Experts of a small language model.
Size: 9 layers, width 256, vocabulary 8192, 23.6M parameters.
Below are experts of layer 2 (counted from 0) of a mixture-of-experts language model. Rows are named router (the router's row for the expert), down (a neuron's output weights, with its number) and show model dimensions 0-255. Each number is 50 + 15 x the weight over its row's rms, rounded and kept within 0 to 99.
Before each expert's rows: "raises" lists some tokens whose logits its average output raises strongly, later layers aside. This comes from a sample of Wikipedia text that the model never trained on.

# expert 3
raises: " to", ",", " in", " the", " a", " for"
router:74 50 36 41 55 31 65 92 43 67 72 56 44 50 82 34 45 50 65 56 82 52 53 54 47 47 41 37 78 56 56 21 36 62 37 55 40 60 23 46 67 56 51 22 74 18 55 78 65 67 67 76 46 44 38 53 63 38 55 68 21 33 69 39 72 41 58 79 62 55 51 38 12 46 20 58 54 59 78 42 64 74 78 43 28 19 43 38 63 45 28 49 50 55 43 31 46 48 72 33 52 34 32 55 45 62 76 49 47 47 64 52 50 43 62 50 36 38 32 48 56 50 42 33 50 52 28 75 62 52 33 71 65 42 49 53 54 55 40 29 43 80 56 45 67 50 55 52 74 61 51 65 38 63 65 56 36 49 76 47 49 42 45 57 52 47 40 46 45 43 72 50 54 63 39 58 40 32 61 39 27 56 43 66 51 21 36 57 43 61 70 50 52 35 38 66 21 41 26 53 31 48 52 65 57 73 77 50 45 67 49 55 63 48 81 61 40 62 63 80 71 34 44 59 59 48 31 31 86 33 44 62 36 51 59 35 66 71 44 44 46 71 65 64 38 48 60 45 31 48 67 25 29 23 71 48
down0:47 52 41 29 60 73 61 90 66 76 31 58 48 72 43 36 30 70 21 66 35 64 78 47 57 28 48 62 36 57 45 43 46 66 32 39 44 46 49 40 39 51 68 47 46 75 41 32 52 54 26 64 23 66 57 24 74 44 61 49 28 51 51 38 77 69 54 56 55 39 24 40 79 52 47 52 75 50 59 16 44 49 31 62 69 41 58 27 67 58 55 61 45 50 57 48 52 50 70 64 50 69 64 68 42 21 54 60 61 61 43 65 52 66 43 72 56 44 88 35 55 43 57 74 35 41 54 51 52 43 32 45 78 49 65 38 42 40 89 58 60 58 59 47 39 44 62 39 41 83 58 35 87 42 60 64 53 84 62 57 52 42 65 57 56 64 68 47 46 40 25 50 27 44 42 52 51 39 77 48 62 35 39 70 46 72 79 65 41 61 29 49 51 51 38 40 43 38 47 63 60 57 37 59 79 39 65 49 21 30 55 67 42 47 56 56 67 59 62 64 46 56 65 49 49 55 45 58 54 63 35 70 39 35 80 49 34 77 24 37 45 76 52 29 29 78 58 54 62 37 52 64 09 54 52 35
down1:83 48 68 64 84 23 68 53 33 12 76 62 38 41 21 57 42 47 57 40 25 47 33 55 56 57 43 46 57 67 41 38 55 37 39 47 47 62 67 43 76 69 59 71 28 36 33 52 41 39 32 45 24 59 65 32 37 25 39 49 43 42 33 41 41 66 33 38 53 42 29 41 58 65 29 61 35 45 37 70 81 79 39 67 53 55 64 24 38 70 72 38 34 51 65 46 43 45 44 65 46 58 29 40 42 57 29 50 32 33 46 58 51 60 30 65 14 78 15 26 34 31 47 45 20 48 33 46 66 44 49 88 40 60 59 44 71 52 62 39 59 52 64 64 48 42 68 33 48 36 59 36 77 37 57 41 56 52 41 53 63 45 51 53 51 62 57 50 52 33 30 78 44 44 47 40 42 43 33 72 54 53 31 68 21 51 58 44 35 83 62 49 78 44 69 62 46 51 48 55 72 52 53 45 24 48 64 29 36 38 31 37 62 46 46 34 33 54 33 56 77 56 59 42 37 51 19 53 54 42 48 57 33 01 42 63 23 71 50 45 41 42 63 62 70 49 56 55 48 49 56 18 50 41 61 54
down2:27 55 58 76 60 29 50 56 53 49 54 56 65 52 42 52 60 48 70 52 28 99 53 52 45 52 36 80 33 53 70 59 81 57 43 61 26 43 54 78 61 19 74 70 50 64 72 24 77 40 54 46 55 38 58 59 49 31 43 60 43 75 32 62 45 50 39 48 45 59 38 48 51 45 53 40 50 47 52 51 36 67 32 74 48 59 30 62 75 30 28 34 57 46 53 45 71 36 72 56 57 50 53 56 64 44 56 74 13 50 24 77 73 53 51 74 43 51 71 43 66 42 74 52 33 36 44 46 50 41 52 43 33 52 40 47 77 50 40 43 64 36 64 34 62 74 65 67 28 34 49 56 55 53 52 26 46 57 68 54 45 51 30 53 41 52 35 48 49 47 35 47 69 25 61 57 51 45 35 42 63 59 75 54 44 42 76 67 77 25 62 57 56 18 48 42 24 60 64 85 67 47 83 47 35 16 12 37 38 50 42 63 43 63 62 80 55 55 61 67 69 02 57 69 42 53 56 55 78 55 44 50 52 39 33 51 66 49 52 66 51 39 51 28 21 35 63 57 39 48 40 53 45 62 52 36
down3:27 55 60 42 47 51 40 64 64 43 69 52 57 47 45 47 69 70 81 71 63 40 48 42 37 53 46 16 42 61 78 41 48 48 70 16 50 60 46 58 78 60 40 73 40 45 39 57 99 59 42 71 48 41 74 56 37 27 30 39 37 57 60 39 38 51 61 59 63 54 28 39 74 31 47 48 61 22 25 36 34 41 78 68 45 71 39 51 45 64 62 58 42 49 53 68 27 65 37 63 53 62 26 48 57 49 66 53 18 62 40 29 68 23 50 51 37 49 65 46 45 35 66 54 52 55 43 33 57 62 39 54 38 41 74 56 50 25 60 56 47 37 26 91 50 49 18 54 71 30 59 80 40 28 57 38 71 46 66 35 34 55 97 37 42 42 30 50 56 56 38 50 24 58 58 63 53 29 23 44 54 58 60 47 63 64 52 30 68 33 53 42 30 72 34 52 94 46 33 43 40 58 61 73 71 56 56 45 42 52 64 54 47 60 13 50 59 21 50 40 37 65 66 45 57 53 42 34 66 43 38 43 61 20 43 63 50 36 34 51 39 47 26 54 63 46 73 63 54 44 52 46 45 47 47 40

# expert 7
raises: " of", ",", ".", ".\n\n", " and", " on"
router:37 27 50 47 64 57 35 52 49 54 58 36 32 43 31 54 54 43 35 70 45 52 91 53 42 68 76 53 48 51 36 45 48 42 60 39 26 67 57 55 62 52 52 57 23 49 42 40 58 70 30 55 42 51 30 53 53 51 53 41 45 48 46 35 34 60 92 39 38 52 61 47 49 51 56 37 59 22 70 69 78 61 54 28 93 67 30 32 73 72 63 08 44 71 55 83 51 32 33 77 48 57 66 34 53 25 55 64 30 50 23 49 32 43 24 56 35 34 62 48 58 68 79 38 56 55 49 60 64 68 46 51 51 68 44 35 48 72 45 39 47 47 43 40 54 40 54 57 40 53 43 30 47 55 46 52 27 77 46 74 62 57 41 52 62 47 52 70 69 42 26 60 51 47 34 39 59 59 45 65 60 47 72 32 54 45 46 47 69 57 45 32 53 70 49 17 90 74 47 39 62 45 49 33 48 74 35 45 63 61 77 34 37 60 44 35 61 55 57 28 32 57 64 53 41 35 53 46 48 41 79 56 50 67 74 52 75 61 19 44 19 44 72 63 70 10 54 76 59 47 48 37 80 29 46 31
down0:62 79 24 64 46 49 42 53 72 48 23 46 40 49 75 48 73 29 57 67 45 56 42 52 40 71 48 61 48 54 52 29 46 71 27 75 37 60 56 60 31 35 43 54 52 49 28 44 65 35 53 42 49 22 40 70 55 28 56 41 73 58 53 53 60 50 43 28 08 94 38 50 03 30 32 62 63 68 64 38 12 57 51 33 39 43 52 37 54 34 63 62 77 38 26 26 41 50 56 27 37 55 74 48 41 62 53 82 85 56 37 51 37 31 69 62 35 40 57 67 48 99 55 68 39 53 31 44 41 34 50 47 41 67 45 65 54 45 67 33 46 62 32 56 18 41 92 65 68 19 68 47 56 52 51 57 62 47 55 64 49 58 30 62 29 22 42 36 47 45 57 43 52 69 46 36 36 46 46 43 71 68 43 42 50 50 53 51 56 47 50 57 43 64 45 50 76 44 53 49 24 63 46 38 36 61 41 55 58 35 35 29 70 47 39 63 51 39 25 36 54 56 37 32 37 58 58 81 29 59 57 37 65 55 40 57 57 49 45 38 44 57 50 47 58 37 79 40 55 49 49 45 52 67 89 42
down1:69 36 34 28 44 52 62 30 47 54 37 49 48 41 60 30 38 37 57 39 57 37 43 72 46 44 31 40 67 35 51 45 69 54 59 30 45 40 69 50 45 59 60 44 45 41 56 91 63 30 47 31 42 66 71 44 72 60 55 54 60 17 37 41 69 40 53 60 46 77 72 55 70 54 44 60 50 72 53 37 56 61 57 71 50 52 47 63 58 46 39 86 46 56 26 39 66 60 54 48 67 62 43 34 42 69 42 52 63 22 63 45 52 48 39 45 32 69 39 17 60 43 26 34 36 24 55 56 28 19 48 42 32 52 33 15 68 49 53 34 31 44 46 51 41 38 51 48 65 57 32 54 62 69 45 49 37 43 33 62 33 48 58 50 56 17 57 62 41 59 45 47 47 39 53 35 64 30 43 38 40 41 45 25 41 56 39 64 27 52 70 45 74 23 67 68 40 53 59 50 38 36 32 54 60 36 63 30 72 14 46 68 67 45 53 45 41 18 52 59 76 36 24 61 63 76 27 32 40 60 29 31 49 26 24 44 52 27 71 25 46 71 28 29 53 42 60 62 52 48 51 90 24 12 18 52
down2:60 17 22 59 36 26 58 53 85 37 55 83 41 52 36 42 17 65 47 80 61 43 37 49 40 29 32 48 76 55 36 27 32 62 34 42 45 41 49 49 55 67 21 40 39 53 49 44 52 44 36 60 20 46 67 67 28 40 55 50 34 38 53 38 38 35 67 44 36 47 42 41 33 23 61 52 65 53 52 49 23 52 71 61 45 58 37 61 72 61 47 49 39 27 42 37 53 26 73 56 40 59 63 37 64 72 80 59 59 53 45 69 46 54 63 49 62 52 64 64 51 38 44 29 79 49 75 52 50 52 61 65 44 32 35 36 43 37 39 50 33 58 41 71 46 57 52 47 16 51 66 53 32 49 43 43 45 49 35 67 78 59 55 69 35 35 36 49 47 29 53 98 44 54 81 78 49 60 32 37 38 63 31 31 76 76 86 65 61 39 71 43 37 44 55 25 73 44 45 32 52 36 72 40 35 73 50 48 54 28 53 62 68 58 50 99 61 70 39 68 46 37 45 55 61 50 49 42 39 57 29 51 37 32 77 39 28 45 60 45 55 56 56 57 59 63 47 45 59 65 40 33 53 75 42 55
down3:47 45 23 67 43 31 26 48 49 37 51 51 71 74 45 75 60 59 61 39 51 21 39 57 43 17 65 16 33 35 68 67 58 49 51 39 53 47 67 48 51 77 53 53 57 33 30 49 51 15 39 57 72 06 50 52 28 72 66 50 63 79 55 42 68 45 66 42 80 35 58 19 48 52 79 38 66 35 39 27 47 56 43 57 40 47 48 63 74 58 64 64 38 60 53 41 44 65 42 47 45 37 60 34 23 30 79 51 56 74 29 53 27 59 57 46 65 47 57 59 47 66 19 53 41 63 67 71 68 48 18 50 40 50 63 58 39 48 36 66 34 66 58 40 60 82 26 62 78 46 53 30 12 45 45 45 48 42 28 32 80 57 24 70 50 28 57 56 45 46 41 41 32 24 56 41 53 36 37 57 61 90 49 44 60 54 52 42 73 31 48 38 50 66 21 42 66 25 54 53 77 32 43 65 56 73 30 60 52 60 47 51 40 61 52 35 52 35 33 73 48 39 28 48 56 41 58 42 63 58 57 71 53 37 41 50 67 48 64 70 60 72 47 61 56 43 59 63 26 58 62 48 63 58 37 51

# expert 1
raises: "201", "202", "200", "198", "199", "17"
router:32 54 58 41 27 43 32 48 17 56 61 46 42 57 36 62 51 65 49 54 46 54 34 52 59 26 56 32 54 56 63 38 30 54 93 33 75 53 55 53 40 42 61 30 37 41 55 43 46 42 61 67 43 50 61 55 34 41 58 35 43 42 46 54 62 99 39 58 24 43 53 79 63 39 40 53 42 21 42 35 60 40 73 49 24 68 49 71 37 48 71 61 66 46 31 31 27 66 80 61 63 65 64 49 45 42 84 43 36 50 25 58 55 15 49 21 31 58 47 31 50 52 69 63 53 53 58 46 39 39 80 39 55 65 67 53 63 44 44 48 49 55 84 45 50 48 21 50 51 18 57 35 70 59 44 59 61 40 33 85 29 59 51 55 65 73 73 42 68 37 82 39 41 31 78 59 56 28 22 66 48 60 53 66 49 48 52 63 50 37 49 66 51 72 22 34 61 45 42 84 68 54 63 52 37 40 33 43 55 12 39 60 45 58 38 44 48 49 58 56 45 52 56 46 40 48 40 99 60 81 59 46 48 63 39 37 21 58 61 57 47 48 34 26 61 72 35 49 52 60 38 68 40 50 45 41
down0:28 33 54 58 60 51 55 24 25 51 55 42 37 46 60 53 77 28 40 57 48 43 50 73 65 40 47 39 73 46 62 27 48 43 40 64 46 63 40 49 41 49 45 39 20 68 40 56 47 51 24 50 21 21 42 47 77 33 40 39 60 70 40 21 41 29 54 73 40 52 77 52 62 65 43 52 57 55 49 54 54 52 57 35 52 48 55 70 31 41 46 46 55 54 61 57 44 52 63 57 77 78 57 80 54 09 39 57 49 43 64 50 85 64 43 47 36 50 44 35 90 62 54 49 68 54 35 56 25 45 38 50 47 60 51 26 51 64 62 51 52 50 29 54 09 67 54 68 40 56 68 63 66 86 81 33 19 38 58 36 65 49 38 33 40 18 63 36 51 39 53 63 64 57 47 40 55 44 48 22 67 62 29 63 42 39 66 38 56 40 25 45 41 39 75 51 71 66 54 64 57 53 44 31 45 52 77 36 50 22 55 39 66 50 74 36 56 56 30 62 37 45 78 63 56 69 94 32 40 43 56 33 77 34 51 52 80 31 42 69 35 43 38 57 36 77 52 49 55 54 39 45 22 52 69 47
down1:42 46 57 68 48 59 53 56 51 19 58 45 65 47 40 42 48 53 58 54 30 27 59 68 70 48 43 55 36 87 58 23 79 43 63 37 63 26 51 28 44 57 69 38 25 47 30 28 72 46 47 55 46 79 52 40 68 72 53 40 95 59 53 63 49 68 40 64 54 40 42 39 42 51 62 59 61 21 45 79 45 54 29 57 69 43 46 59 52 35 42 39 56 41 56 31 42 10 57 57 50 55 60 57 34 59 37 49 44 73 02 51 47 66 33 61 58 59 60 90 83 49 50 65 50 40 47 69 60 61 43 39 41 59 48 48 43 75 49 25 59 56 39 52 53 60 36 37 74 50 53 71 39 64 68 58 38 80 62 51 61 58 31 65 81 56 47 38 49 26 43 31 54 58 27 57 69 52 51 70 50 35 70 45 43 60 41 46 60 60 49 22 47 57 35 27 26 34 51 64 39 73 46 26 32 59 61 26 62 51 58 67 28 52 49 88 55 44 39 42 74 56 75 69 29 19 46 42 55 49 20 56 65 30 33 70 35 63 56 42 56 64 55 65 41 47 45 73 54 33 44 58 60 27 75 49
down2:70 54 59 45 48 54 59 53 64 31 64 42 51 53 33 49 17 46 57 86 52 67 64 50 95 48 62 32 24 28 46 42 61 75 46 50 70 50 43 44 60 48 53 60 40 46 41 24 49 54 41 41 54 36 64 71 77 37 76 64 36 33 26 40 46 48 55 33 29 45 43 50 11 54 45 41 21 55 38 29 44 26 41 45 19 69 58 58 38 65 53 51 32 68 50 58 37 41 51 55 44 66 28 83 46 47 46 60 45 50 66 58 46 45 29 51 44 49 59 63 81 39 74 44 41 37 63 40 38 35 56 67 52 37 45 74 48 54 68 41 65 44 54 20 56 31 48 49 25 74 59 65 32 76 40 50 40 47 71 60 59 40 64 40 49 50 42 16 62 22 54 35 47 45 20 67 48 63 41 58 34 52 49 49 33 60 29 43 30 39 22 60 60 74 51 45 37 54 52 48 74 20 48 38 69 44 47 42 33 66 54 74 54 63 27 71 45 56 56 67 83 77 36 62 81 36 61 55 25 53 48 29 36 07 60 16 38 63 64 46 59 38 50 59 54 57 31 28 49 70 52 60 45 70 41 44
down3:50 45 76 40 53 21 63 75 66 23 50 61 52 50 53 69 51 50 52 44 64 37 51 37 51 56 60 40 36 43 58 31 08 37 75 67 59 43 33 77 44 54 65 39 67 55 16 44 31 83 60 65 41 40 64 84 57 85 65 56 46 40 64 65 66 53 57 38 47 42 26 66 74 58 76 51 48 48 33 54 55 55 53 67 06 69 67 76 48 53 57 57 50 48 42 71 30 33 36 48 44 30 48 46 41 42 48 55 26 49 51 28 43 30 47 49 44 50 52 35 60 69 44 57 32 74 44 47 33 07 23 66 23 58 54 42 36 46 47 41 30 51 34 30 44 47 02 47 50 66 56 74 71 55 41 61 49 38 35 31 53 41 61 36 50 36 25 50 75 60 46 65 44 55 62 62 55 30 27 58 59 47 68 50 27 41 50 38 55 35 55 59 65 40 59 49 57 58 53 69 63 50 54 50 65 46 35 51 65 50 64 59 40 37 64 54 11 59 40 58 73 63 59 53 91 64 07 45 54 40 72 61 76 40 47 38 22 78 43 53 38 41 46 60 45 65 36 47 39 55 48 34 69 68 50 50

# expert 6
raises: "===", "==", "====", "|", "The", "In"
router:57 41 48 60 57 35 32 37 67 47 46 45 59 60 40 49 36 46 44 38 57 40 50 08 63 45 58 54 63 51 41 73 34 39 57 54 53 53 58 61 49 48 23 61 87 58 38 49 28 36 67 54 54 47 51 67 60 39 46 45 47 44 27 54 68 55 48 12 42 50 35 47 50 42 45 36 32 47 23 46 31 68 37 51 44 64 60 89 44 60 31 54 59 78 61 48 61 50 55 33 40 50 64 49 66 44 57 49 65 42 71 54 51 46 45 46 55 53 51 40 71 55 30 58 55 41 51 58 41 49 78 51 38 40 50 43 57 48 49 94 59 64 66 36 25 56 55 75 69 84 56 70 40 52 40 18 66 28 47 24 49 36 60 63 24 32 77 25 50 68 37 52 38 72 38 40 30 52 68 61 55 62 56 38 44 41 81 52 64 55 60 53 36 21 64 76 75 46 76 31 66 50 38 36 52 33 38 48 63 65 11 68 74 62 50 85 47 52 49 38 83 69 20 52 34 61 63 30 48 56 33 46 42 48 49 73 73 38 66 32 80 38 41 23 14 34 65 63 57 50 43 36 66 51 18 66
down0:22 27 38 21 59 40 64 38 50 42 60 49 51 30 57 47 39 49 55 33 42 56 41 52 55 72 29 64 24 45 25 24 48 15 55 58 52 44 54 82 55 30 55 61 36 54 55 59 76 38 36 57 52 25 53 69 70 50 71 55 49 50 34 46 51 49 67 57 52 47 63 37 39 71 41 56 61 35 35 44 24 55 40 41 36 29 49 81 67 50 52 10 57 69 38 71 43 70 54 45 54 41 66 36 50 67 49 26 31 38 62 05 55 35 49 33 53 70 41 64 69 28 57 53 41 49 43 62 60 65 64 91 57 66 40 40 16 61 43 60 50 47 38 40 50 41 25 64 53 58 46 51 40 44 26 54 82 49 44 57 34 65 64 57 24 57 29 49 20 60 49 64 62 44 55 38 49 55 64 73 36 67 29 48 67 49 56 62 17 44 54 70 84 28 39 13 57 65 46 49 57 41 38 25 57 58 27 52 46 39 57 48 37 33 52 39 77 40 69 52 18 42 54 35 62 46 37 24 22 56 49 60 44 39 57 59 12 41 40 53 58 57 38 25 41 54 60 47 31 77 24 54 48 56 66 38
down1:44 48 71 52 42 64 33 63 55 45 26 50 45 51 44 43 43 43 40 42 85 41 80 66 77 55 36 39 67 52 50 49 42 34 60 45 56 51 77 47 51 47 44 53 43 32 43 23 38 46 59 42 18 38 64 35 59 60 43 45 38 71 37 86 82 43 61 37 29 75 59 30 29 58 66 39 76 70 31 61 57 55 54 54 33 41 40 45 56 22 36 62 49 62 53 48 61 24 50 57 31 70 46 35 41 69 51 38 78 61 70 41 47 41 24 37 63 56 49 56 63 37 61 56 58 47 52 43 30 39 44 23 58 22 65 37 35 50 21 33 46 28 72 11 53 61 53 61 75 49 59 68 59 55 19 44 55 84 66 68 55 44 42 36 55 63 52 67 58 32 30 70 51 42 68 52 45 42 62 61 21 69 74 59 29 27 35 34 60 42 50 80 41 66 67 34 60 15 47 73 54 56 50 48 42 74 41 64 44 33 66 61 68 53 52 41 61 32 39 44 56 57 29 59 60 72 80 59 53 52 60 10 52 57 20 47 58 69 21 26 56 58 38 51 37 50 38 25 37 55 65 26 45 48 56 57
down2:60 45 39 43 34 05 60 75 47 31 84 69 50 59 16 87 52 26 47 44 34 68 57 38 59 58 36 41 50 67 56 22 48 55 21 61 36 13 48 42 52 72 57 56 14 54 54 46 43 40 34 43 29 75 39 59 28 78 41 46 75 56 25 44 55 73 41 38 68 70 46 46 32 47 70 30 37 43 67 43 84 72 44 49 51 51 54 43 60 53 43 22 82 38 61 61 22 61 47 42 42 64 49 51 41 40 36 58 29 75 36 32 52 28 66 56 50 59 40 33 61 49 33 35 35 45 48 48 54 43 44 28 47 31 48 69 74 39 35 55 22 59 53 15 46 45 60 31 51 50 43 80 39 58 54 57 49 50 50 40 42 44 40 51 56 56 61 50 59 41 55 44 68 55 58 62 39 46 35 51 33 21 62 63 53 61 52 39 32 71 39 46 35 58 49 34 63 68 69 62 66 41 29 58 64 16 27 32 48 81 43 66 46 85 50 52 25 65 64 56 40 60 45 17 31 36 54 53 50 35 27 32 34 47 57 65 46 28 33 40 54 62 45 54 66 62 41 53 48 63 49 23 51 67 43 74
down3:58 40 60 66 36 71 42 47 30 73 49 32 50 21 66 46 25 60 62 37 28 42 57 51 71 57 37 59 66 48 40 62 34 22 43 38 63 48 33 53 42 38 58 61 39 67 49 55 32 31 54 47 43 66 43 26 53 64 47 38 78 48 43 39 36 53 54 59 54 58 81 38 49 52 41 62 58 49 52 42 65 30 50 36 49 61 74 40 54 63 71 48 67 28 42 48 63 68 43 45 50 62 56 36 54 69 25 55 73 36 50 34 57 55 52 28 60 55 83 55 55 39 45 38 53 99 44 75 34 00 41 93 48 70 38 53 38 69 67 55 59 80 62 59 45 79 61 41 44 38 80 67 64 23 40 42 61 30 45 50 48 54 47 62 45 34 46 52 54 60 32 39 55 65 63 48 48 60 33 34 42 68 53 52 62 31 27 59 41 57 47 41 38 61 35 53 27 61 63 50 63 68 53 72 61 38 34 57 54 59 62 47 43 54 35 78 55 45 87 37 37 49 52 49 11 44 21 70 51 83 33 40 70 65 54 38 50 45 48 55 60 84 51 43 73 44 36 53 73 52 91 47 70 45 53 58

# expert 5
raises: ",", ".", ".\n\n", " to", " in", " years"
router:68 48 47 53 69 56 70 54 31 67 80 37 54 44 39 25 79 44 53 38 29 24 24 72 42 49 40 57 50 35 44 33 60 37 15 35 58 65 47 28 20 45 39 62 49 51 56 24 09 55 54 27 49 28 68 02 41 54 69 62 63 71 61 55 50 36 53 75 74 57 28 51 25 82 93 62 40 70 77 51 47 48 75 34 47 46 49 40 59 46 41 42 43 26 59 25 60 58 46 36 48 34 22 52 46 69 29 71 41 50 41 49 38 53 55 61 63 55 63 21 34 44 25 41 38 63 73 27 66 42 61 50 34 62 63 54 40 46 65 75 65 44 33 81 44 52 41 33 51 74 51 46 41 28 57 38 30 39 51 24 67 43 32 38 43 51 62 34 53 50 53 53 47 40 37 66 56 46 46 55 56 38 41 46 50 59 39 49 33 57 51 48 54 37 60 44 63 62 39 47 58 27 55 61 60 54 79 49 43 55 42 34 74 45 53 47 27 51 35 59 33 68 55 45 71 46 71 35 48 73 57 53 42 29 43 20 54 58 52 22 47 56 57 77 64 71 58 47 55 38 54 13 55 34 82 52
down0:61 75 29 65 84 44 40 44 63 58 67 69 72 45 51 59 58 33 53 44 49 56 53 37 40 63 41 61 38 62 42 47 60 43 41 20 42 15 52 42 63 60 52 54 34 65 42 11 28 75 24 52 10 51 66 35 40 48 46 38 36 63 52 37 48 47 76 53 54 65 43 47 50 46 46 66 27 40 50 57 86 60 45 71 45 57 28 72 60 29 73 62 47 65 63 68 62 56 53 47 25 36 02 44 63 20 57 64 52 37 45 72 41 48 51 31 63 17 65 46 17 63 42 57 37 54 36 39 11 71 40 47 41 68 53 61 46 36 67 54 49 59 56 42 79 41 66 52 62 45 66 28 50 71 82 81 38 39 55 67 63 43 73 67 54 70 63 57 53 58 34 66 48 62 24 47 48 53 48 56 81 28 25 55 49 45 61 53 31 38 77 43 50 48 36 50 52 75 42 48 60 36 42 63 64 49 23 51 12 74 69 46 47 48 62 68 75 23 49 67 54 52 43 49 38 41 35 31 41 38 48 66 56 36 46 45 84 51 48 52 50 58 52 49 53 32 52 57 51 55 49 33 66 27 44 37
down1:60 59 66 58 33 67 43 45 68 34 64 76 48 35 53 60 73 62 47 48 54 47 46 65 54 38 79 45 67 80 63 74 31 63 46 59 43 55 36 50 68 43 79 42 83 55 61 66 53 54 71 30 38 60 32 14 46 30 83 40 48 64 29 57 49 57 67 43 59 41 61 57 58 62 55 60 70 61 36 42 35 56 46 62 40 62 50 22 38 52 58 61 33 54 48 48 52 43 63 65 99 47 29 30 45 78 55 60 56 57 42 44 69 39 55 23 45 40 67 97 38 43 45 37 44 44 83 55 75 50 51 61 35 27 59 46 53 29 53 61 68 50 26 60 47 76 62 69 36 31 48 42 65 51 24 46 61 27 46 56 59 34 49 68 64 41 51 36 64 54 71 63 52 71 23 29 34 54 67 51 66 60 80 50 44 55 35 71 49 45 35 55 28 34 56 19 34 43 74 54 28 51 32 49 44 82 46 75 63 52 31 28 39 55 25 38 47 20 45 63 43 49 71 35 27 46 58 44 52 37 44 40 70 45 60 44 42 69 57 43 50 73 71 41 56 30 63 43 49 48 13 54 64 34 47 69
down2:42 33 56 61 59 50 45 52 49 56 26 43 20 37 67 57 65 77 42 57 54 92 71 70 79 47 14 82 51 62 35 38 49 42 39 55 79 49 61 32 60 27 31 43 44 41 63 68 92 37 46 61 62 67 52 00 40 52 47 39 19 51 49 53 40 75 40 28 47 31 70 58 62 46 49 55 63 52 48 49 53 44 51 11 43 54 39 83 65 35 37 37 52 54 70 50 50 64 56 52 59 52 41 43 50 70 38 45 55 47 57 48 37 17 68 41 37 51 58 35 39 49 28 55 60 47 58 54 69 53 65 21 54 60 54 28 41 39 64 28 50 33 35 51 36 40 63 31 38 40 55 41 50 72 44 58 41 58 83 33 46 60 59 34 62 44 62 53 49 38 60 48 21 63 49 66 60 63 58 65 52 54 49 72 42 78 57 64 45 38 54 29 59 63 47 73 52 46 16 60 48 43 27 38 39 41 31 82 54 38 71 41 70 39 49 25 75 49 31 34 60 43 54 35 71 44 56 22 38 60 27 59 46 67 72 52 60 43 57 45 31 67 59 61 40 50 31 61 52 39 28 43 36 69 93 54
down3:79 46 25 49 81 32 61 47 54 49 22 49 58 63 83 46 30 72 65 52 34 31 27 40 52 37 58 59 42 40 59 65 46 62 51 53 70 58 39 42 30 71 53 52 69 51 48 58 19 56 55 64 31 54 42 36 23 60 58 48 58 55 74 59 85 69 41 32 07 44 39 54 59 37 70 62 68 43 59 41 65 31 57 60 78 28 38 45 75 32 45 61 50 44 34 72 51 38 38 47 54 38 38 44 67 48 65 55 71 49 67 29 62 57 33 45 53 66 38 28 66 22 71 27 47 13 51 56 42 59 49 36 42 38 35 36 38 62 61 67 27 56 63 42 76 63 58 69 54 36 23 44 34 72 42 37 54 53 20 71 66 24 67 58 44 45 58 54 67 65 42 35 47 29 50 41 26 57 40 78 45 45 57 59 52 81 39 49 54 46 39 49 54 45 96 25 52 49 55 52 58 54 63 54 45 47 51 36 46 59 64 35 68 38 45 63 74 49 53 55 30 43 55 56 40 45 47 28 60 15 51 54 89 52 32 55 22 60 31 37 77 35 55 47 45 54 35 64 37 57 82 44 80 53 54 58